From a checkpoint of a small mixture-of-experts model trained on Wikipedia.
Training: a variant of Muon for the experts, 244M tokens, 5212 steps.
Below are experts of layer 6 (counted from 0) of a mixture-of-experts language model. Rows are named router (the router's row for the expert) and show model dimensions 240-319. Each number is 50 + 12 x the weight over its row's rms, rounded and kept within 0 to 99.
After each expert's rows: a language model's description of what the expert responds to. This comes from a sample of Wikipedia text that the model never trained on.

# expert 4
router:30 30 55 57 39 35 53 65 58 35 64 34 56 31 44 62 60 47 42 55 59 31 57 53 40 59 60 61 60 71 56 32 58 56 42 31 36 76 47 71 61 44 56 26 53 64 63 50 57 57 51 37 33 61 53 53 32 31 56 50 44 47 35 55 40 37 31 68 45 63 50 31 39 54 71 67 49 31 63 53
It responds to: Letter pieces in names. Single letters and short capital pieces starting words or acronyms, often after M, B or V, such as l(ung), L(estock), ML(W), (YM)CA.

# expert 55
router:46 47 50 54 45 41 62 52 69 19 53 31 46 33 57 60 70 57 49 45 69 56 67 58 35 48 66 59 64 61 44 39 67 56 34 34 35 47 54 84 45 55 58 33 79 62 48 69 54 73 61 46 40 55 71 51 40 49 65 35 40 42 31 57 68 47 50 76 40 57 60 33 35 69 53 59 47 40 78 36
It responds to: Taxonomy and infobox fields. Table dividers and infobox or taxonomy labels and values, such as Kingdom:, Family:, Synonyms:, °N, and genus name pieces like Orth-onama.

# expert 31
router:39 31 63 46 46 40 56 62 71 36 53 44 56 42 26 66 55 49 51 42 67 63 63 41 45 57 52 48 51 55 58 37 65 43 43 45 36 65 60 58 71 34 56 34 59 48 57 46 50 61 73 48 22 60 56 60 30 39 69 43 37 36 26 55 53 38 40 77 32 52 71 37 44 52 65 65 44 43 69 52
It responds to: After a V and table cells. Word pieces right after an initial V or v, such as V-ine, v-ass-al, and "The" or years opening titles in filmography tables.

# expert 44
router:49 49 76 59 34 49 51 62 69 41 48 58 56 48 47 71 72 44 55 33 41 41 42 56 28 55 45 52 60 76 62 51 59 53 54 32 38 78 58 52 61 67 62 20 58 60 81 51 45 37 64 59 37 61 70 34 29 46 60 49 50 47 41 64 61 46 40 71 43 60 51 19 44 57 58 47 46 42 71 40
It responds to: Central European given names. Word pieces in German, Slavic and Nordic personal names with diacritics, e.g. Wojc-ie-ch, Stef-ana, Jeann-ette, plus "==See also==" headings.

# expert 59
router:25 49 68 52 27 52 57 61 60 39 57 42 43 54 46 62 60 50 47 47 72 51 58 58 44 63 58 71 39 73 61 28 69 54 44 42 41 70 52 66 60 49 57 38 64 57 62 46 55 62 65 53 35 67 61 45 36 33 49 44 30 46 32 67 48 45 45 70 50 61 63 44 26 64 53 51 42 35 62 35
It responds to: Minutes and score ranges. Goal minutes in football match reports (Jurić 79'), dash-number pieces like –6, –7, 20–30, and the word piece ro (roam, roar).

# expert 45
router:40 52 52 45 40 50 53 47 52 23 62 45 35 34 41 46 67 55 30 44 59 55 38 59 50 48 45 56 46 71 69 54 58 77 37 32 42 47 59 55 48 53 66 35 73 45 43 52 54 72 61 64 43 52 55 62 42 41 72 36 42 40 44 54 55 31 43 65 35 59 62 26 40 63 56 47 33 38 67 35
It responds to: Institutions, places, demographics. Nouns like University, School, Road, Park and species, plus census-prose words such as years, married and African after percentages.

# expert 1
router:50 38 49 43 24 46 58 57 48 35 56 42 58 54 46 61 61 31 45 47 82 41 73 51 48 40 53 78 59 69 37 29 61 61 38 41 40 61 60 67 70 47 48 42 56 58 64 44 62 53 59 51 27 58 43 52 35 22 53 45 27 31 50 74 63 48 36 52 39 54 57 52 18 62 61 41 58 32 75 37
It responds to: South Asian name pieces. Word pieces inside South Asian and Persian names and places, such as Ghaz-n-avi, Gopalgan-j, Singh, Bh; also "per" in "as per".

# expert 8
router:58 58 74 58 52 51 64 46 60 26 59 40 51 24 50 58 59 52 41 48 64 56 54 56 41 52 59 52 51 59 50 60 70 88 39 57 35 51 41 65 52 57 56 11 53 63 74 55 64 59 64 44 36 51 77 63 44 31 70 47 48 54 36 57 73 44 56 56 24 56 58 47 29 62 61 64 40 42 68 43
It responds to: Infobox list field labels. Dash bullets and field labels starting lines in infoboxes and tables, such as area, population and elevation entries, e.g. "- • Total", Votes, Goals.

# expert 23
router:46 45 74 56 52 40 54 57 77 50 54 76 53 50 44 59 63 44 44 41 49 41 58 45 43 42 42 50 61 71 40 38 74 48 46 35 41 48 56 68 58 59 39 15 66 54 77 38 58 48 62 52 33 49 65 42 31 39 62 40 42 44 43 65 74 37 33 78 43 61 65 28 33 51 59 42 61 48 73 32
It responds to: Foreign name fragments. Mid-word pieces of Slavic, Turkish and other foreign personal names, often with š, ž, č, ğ (Laj-os, Nikol-ai, Y-ann-ick).

# expert 42
router:48 49 72 65 33 42 70 73 53 34 56 45 69 52 42 65 70 50 52 53 66 45 65 49 43 66 30 64 48 47 58 46 52 43 34 35 42 57 59 71 54 45 45 44 57 45 48 42 60 54 67 26 41 63 53 57 41 38 60 39 20 37 43 62 60 40 47 68 46 58 64 42 32 61 70 58 49 22 61 43
It responds to: Articles and quantifiers. Articles and quantity or comparison words before a noun phrase, such as a, an, another, more, largest, and the piece est in aesthetic.

# expert 63
router:27 46 51 45 35 56 58 57 50 30 61 57 67 44 53 49 79 62 47 49 66 39 62 62 41 59 51 58 46 67 39 27 66 50 46 50 42 61 44 56 62 59 69 38 54 58 56 46 63 67 64 74 43 56 56 60 38 41 57 36 44 62 34 60 54 44 51 53 35 64 58 48 19 64 51 54 29 44 62 42
It responds to: Numbers in stat tables. Digits and units inside sports and statistics tables, such as medal counts, passing yards, lb and kg, plus vote figures and list dashes.

# expert 22
router:38 59 68 47 42 41 43 50 58 40 48 44 54 44 48 77 57 47 39 34 59 59 48 55 34 46 47 62 49 63 63 51 79 63 24 35 38 61 45 69 48 57 51 41 55 58 61 53 75 50 79 55 35 51 56 79 34 36 54 47 34 59 43 45 80 34 56 68 41 71 57 35 29 56 59 55 53 46 69 44
It responds to: Line-start structure tokens. First token on a new line, such as infobox list dashes, section-heading == pieces, table dividers, and sentence openers like The or a name.

# expert 51
router:43 31 72 59 38 59 61 76 62 52 53 34 52 27 40 53 54 52 34 48 78 43 55 43 44 56 57 58 62 51 50 34 54 54 36 33 36 70 59 53 66 70 54 42 48 50 73 41 63 55 70 65 33 64 56 60 42 33 50 46 34 34 39 50 57 34 52 55 39 60 66 40 25 59 55 56 47 32 72 38
It responds to: Numbers in table rows. Numbers and labels starting table rows, such as rank, episode or squad numbers, District 35, Turnout, Majority, and table separator rows.

# expert 48
router:35 51 70 55 41 29 70 61 54 40 55 41 50 37 48 70 74 49 34 43 68 44 66 58 45 61 61 66 55 59 43 25 58 54 42 25 43 54 58 66 53 38 52 35 65 70 58 52 51 56 61 62 36 54 46 46 53 33 58 44 33 67 41 50 61 32 44 67 26 57 48 27 34 61 56 43 50 41 56 31
It responds to: Heading equals signs. Wikitext heading marks = and === that close article titles and section names, plus born and United States in biographies.

# expert 58
router:44 48 62 54 60 42 86 66 58 28 45 34 39 24 40 64 62 47 59 35 61 40 68 53 42 54 55 64 60 62 22 34 51 43 44 40 42 67 68 59 42 38 64 43 53 65 70 58 43 58 63 39 36 62 54 41 53 46 51 34 45 54 40 55 63 45 47 55 33 58 51 28 32 68 47 52 44 35 61 23
It responds to: Table and heading delimiters. Table pipes, line breaks, closing == of section headings, and infobox value ends, such as career==, (0), and | between columns.

# expert 18
router:55 56 61 55 32 55 69 46 45 28 55 38 79 44 64 39 52 39 31 20 72 27 60 34 47 63 38 54 60 38 54 56 60 42 42 33 36 59 61 56 50 43 58 50 46 53 61 45 45 60 68 38 49 66 49 72 34 49 56 36 39 43 51 55 57 53 38 34 28 56 56 39 27 49 52 53 63 42 55 54
It responds to: Mid-word verb pieces. Middle and ending pieces of longer words, often verbs with suffixes like -ised, -ified, -ulate, such as Ass-ass-in, annul-ment, inhib-its.

# expert 7
router:67 53 68 37 41 47 60 55 46 56 62 56 55 51 41 56 57 51 47 34 60 44 66 37 43 63 48 58 60 66 51 41 69 41 43 32 27 84 66 65 53 39 65 32 50 66 56 31 46 64 53 50 40 54 59 54 48 35 64 33 25 51 45 74 35 20 35 61 34 57 52 51 40 47 59 57 39 23 64 26
It responds to: Source and span prepositions. Prepositions opening a phrase, chiefly "from", also between, through, during, against, as in "reviews from critics" and "from 1891 to 1894".

# expert 43
router:39 42 53 37 49 39 70 65 55 47 71 31 58 51 30 57 61 55 39 38 62 40 50 34 41 60 43 66 49 51 46 49 54 38 43 36 43 70 58 50 64 49 54 46 50 49 55 50 46 37 48 51 35 58 51 41 28 31 58 49 53 44 42 71 61 24 43 62 47 57 57 13 27 57 60 58 46 33 67 50
It responds to: Western surnames. Surnames and their first pieces right after an English given name in lists and tables, such as Jones, Nelson, Wilson, D-ylan.

# expert 5
router:37 47 61 48 22 49 62 52 56 53 49 40 54 20 47 49 66 36 39 34 61 53 67 55 32 36 44 61 55 53 44 50 58 44 30 33 51 55 68 72 52 34 67 23 57 64 52 49 46 50 59 51 31 54 50 49 49 57 52 48 36 53 19 57 53 50 47 53 37 48 48 34 34 51 60 52 25 44 55 36
It responds to: Line breaks in infoboxes. Line breaks ending infobox fields, list items and table rows, plus wiki heading markers like ==History==, career==, ===.

# expert 53
router:46 45 51 60 40 41 64 57 65 54 53 34 45 42 54 73 65 46 41 31 65 40 52 46 27 64 43 76 63 64 64 36 63 38 30 37 37 66 73 66 48 50 65 31 63 52 51 54 59 50 52 78 39 56 43 37 44 35 63 34 40 55 34 47 47 43 35 58 69 59 60 29 37 73 56 48 58 32 60 32
It responds to: Function words after names. Conjunctions and prepositions such as as, and, of, to right after a proper name, as in cast lists (Shep Houghton as Charlie).

# expert 37
router:36 46 76 68 38 49 71 54 55 50 83 37 60 45 45 45 50 55 46 34 43 61 56 45 41 53 64 51 58 68 46 54 65 46 43 33 51 84 62 67 62 53 64 46 53 58 65 39 51 61 51 45 42 50 58 49 42 61 50 49 34 51 25 69 52 28 43 66 42 64 66 39 41 62 56 45 32 41 77 33
It responds to: Sports and institution nouns. Line breaks and nouns for sports, schools and awards, such as coach, footballer, Championships, School, and rookie or boxer endings.

# expert 46
router:53 43 61 46 42 33 68 42 55 41 54 47 45 51 54 49 71 45 36 35 54 42 42 61 36 51 44 65 49 66 57 45 71 40 46 37 39 62 61 49 67 63 59 42 63 49 72 56 46 55 56 58 39 68 40 35 28 36 67 47 40 46 55 50 69 46 46 62 31 62 65 31 36 40 55 57 42 33 77 41
It responds to: Personal name pieces. Common given names like John, George, Michael, and inner fragments of personal names, such as Laur(en), Benj(am)in, Dav(en)port.

# expert 19
router:60 49 69 64 39 42 65 64 41 39 63 36 57 47 26 54 89 40 44 46 69 49 74 48 63 59 44 56 59 71 48 47 55 35 55 44 58 65 55 46 71 42 64 46 58 47 67 38 46 65 63 34 39 55 61 51 40 41 45 40 40 67 36 70 65 46 27 70 48 60 61 46 44 55 62 48 43 31 62 52
It responds to: Words after "the" in titles. Capitalised word right after "the" in proper titles and historical names, such as the Young and the Restless, Soviet, Communist, New York.

# expert 29
router:55 50 55 60 50 48 43 52 55 43 56 45 50 39 42 56 60 58 42 40 57 46 71 54 49 57 58 66 69 62 51 37 60 55 36 35 26 49 54 62 57 45 56 20 85 51 55 41 49 60 60 40 25 73 64 54 27 33 62 39 37 42 41 50 61 61 53 74 41 50 68 23 44 68 64 48 42 25 58 32
It responds to: Technical and math prose. Words and symbols in mathematical, scientific or Japanese-script text: of in formulas, LaTeX braces, katakana bytes, coordinate marks.

# expert 30
router:46 51 50 61 48 59 58 39 56 45 56 41 61 52 53 55 67 70 43 37 54 45 62 47 43 53 39 38 48 62 52 50 61 54 53 38 44 51 60 56 50 45 52 31 60 48 68 33 67 59 54 60 43 74 70 63 40 53 54 49 41 52 32 58 51 36 60 59 46 48 65 55 53 63 42 51 40 57 69 48
It responds to: Sports season narrative. Words and table cells in sports season reports, such as seed, sent off, returned, League, scored, and zeros in statistics tables.

# expert 6
router:49 61 72 47 34 56 55 62 57 37 54 51 54 56 58 47 74 38 43 40 65 51 59 55 44 55 53 63 46 66 48 28 69 57 38 36 44 55 70 54 67 47 67 45 57 53 56 52 53 59 81 59 42 61 60 66 45 47 63 32 41 58 40 54 76 31 39 58 17 56 64 40 25 66 39 66 47 19 60 24
It responds to: Year and number digits. Leading digits of years and other numbers, usually after in, of or an opening bracket, such as 12 in 1276, 189 in 1895.

# expert 10
router:43 51 65 42 43 45 57 54 53 50 57 35 61 39 47 72 68 29 43 47 75 56 54 52 53 69 41 61 63 55 63 54 59 59 40 40 36 68 62 65 40 34 60 37 49 76 70 43 70 62 48 79 28 66 61 63 44 52 73 33 22 61 41 62 71 40 43 49 52 65 68 58 38 52 52 49 52 28 61 35
It responds to: Infinitive to, prepositions. Infinitive to after verbs and nouns, plus linking prepositions and modals such as into, from, between, through, can, be.

# expert 13
router:48 46 64 57 55 45 55 45 69 32 55 54 54 37 36 59 49 47 40 52 47 47 63 36 45 55 33 68 61 64 25 40 52 53 46 35 38 59 68 56 74 57 50 41 51 57 59 41 58 69 46 60 44 56 60 61 20 41 58 58 26 43 50 61 64 29 39 60 50 54 62 36 33 57 63 40 51 22 71 40
It responds to: Mid-name syllables. Syllable pieces in the middle of foreign names and places, often Japanese or Indian, such as Toy-oh-ashi, Kaw-ash-ima, Sreek-um-aran, and suffixes like -worth, -bury.

# expert 14
router:35 42 58 37 33 38 67 61 61 55 58 41 41 40 58 68 52 44 41 38 69 52 54 40 49 64 44 68 67 56 54 29 69 40 37 36 35 67 54 67 52 42 57 47 57 66 49 51 57 48 60 67 33 61 53 67 46 53 79 50 39 51 42 60 50 42 34 62 49 57 57 49 29 61 55 51 50 38 65 34
It responds to: Prepositions. Prepositions in running prose, especially in, of, on, at, often after verbs like located, shot, placed, e.g. "located in Bangkok".

# expert 36
router:50 46 51 61 39 38 39 42 57 49 48 45 52 38 41 60 68 41 32 40 66 55 70 34 47 42 55 45 44 62 72 38 60 55 60 26 23 54 66 63 48 48 41 37 32 64 68 43 55 46 62 53 36 64 57 51 32 29 54 37 27 42 33 58 51 34 41 58 37 57 59 60 38 54 64 46 53 43 61 25
It responds to: Auxiliaries and negation. Forms of be and modals plus not and but, such as was, is, been, would, and the piece el in words like below and welcome.

# expert 0
router:37 48 75 47 51 31 67 66 62 47 56 48 56 64 42 55 70 48 42 29 49 39 47 38 45 58 59 52 30 66 59 51 60 48 48 38 39 46 59 40 66 47 54 33 63 50 78 55 47 52 39 57 56 49 41 46 30 35 59 40 46 53 45 58 65 33 53 48 32 51 76 47 48 60 39 60 33 45 59 40
It responds to: Sports proper-name pieces. Word pieces inside club, place and player names in football tables and honours lists, such as Dunfer-m-line, Wolver-h-ampton, de.

# expert 2
router:38 39 78 38 52 59 51 45 60 43 57 59 54 53 38 57 58 45 40 26 71 39 46 52 45 61 37 56 57 75 51 41 60 58 35 46 47 53 70 59 51 47 47 42 75 38 69 59 46 52 55 45 46 58 59 58 32 27 48 31 42 41 38 62 48 20 29 70 32 63 65 20 45 64 42 61 48 28 57 34
It responds to: Romance-language name endings. Word-piece endings inside Spanish, Portuguese, French and Italian names and places, plus the particle de, e.g. Aguir-re, Maranh-ão, Margu-er-ite.

# expert 26
router:56 47 68 51 31 42 44 54 50 30 62 66 49 51 36 67 65 43 40 47 82 49 60 41 41 39 48 60 55 53 45 50 60 59 55 36 28 64 67 69 57 55 53 29 68 75 64 44 66 61 63 49 42 54 53 45 37 30 62 57 24 46 57 69 71 40 38 60 52 66 50 46 31 55 40 43 46 36 74 36
It responds to: Arabic and Asian names. Word pieces inside Arabic, Persian, South and East Asian names and terms, e.g. Say-y-id, Mah-ay-ana, Tay-y-ip, Hong, Chen.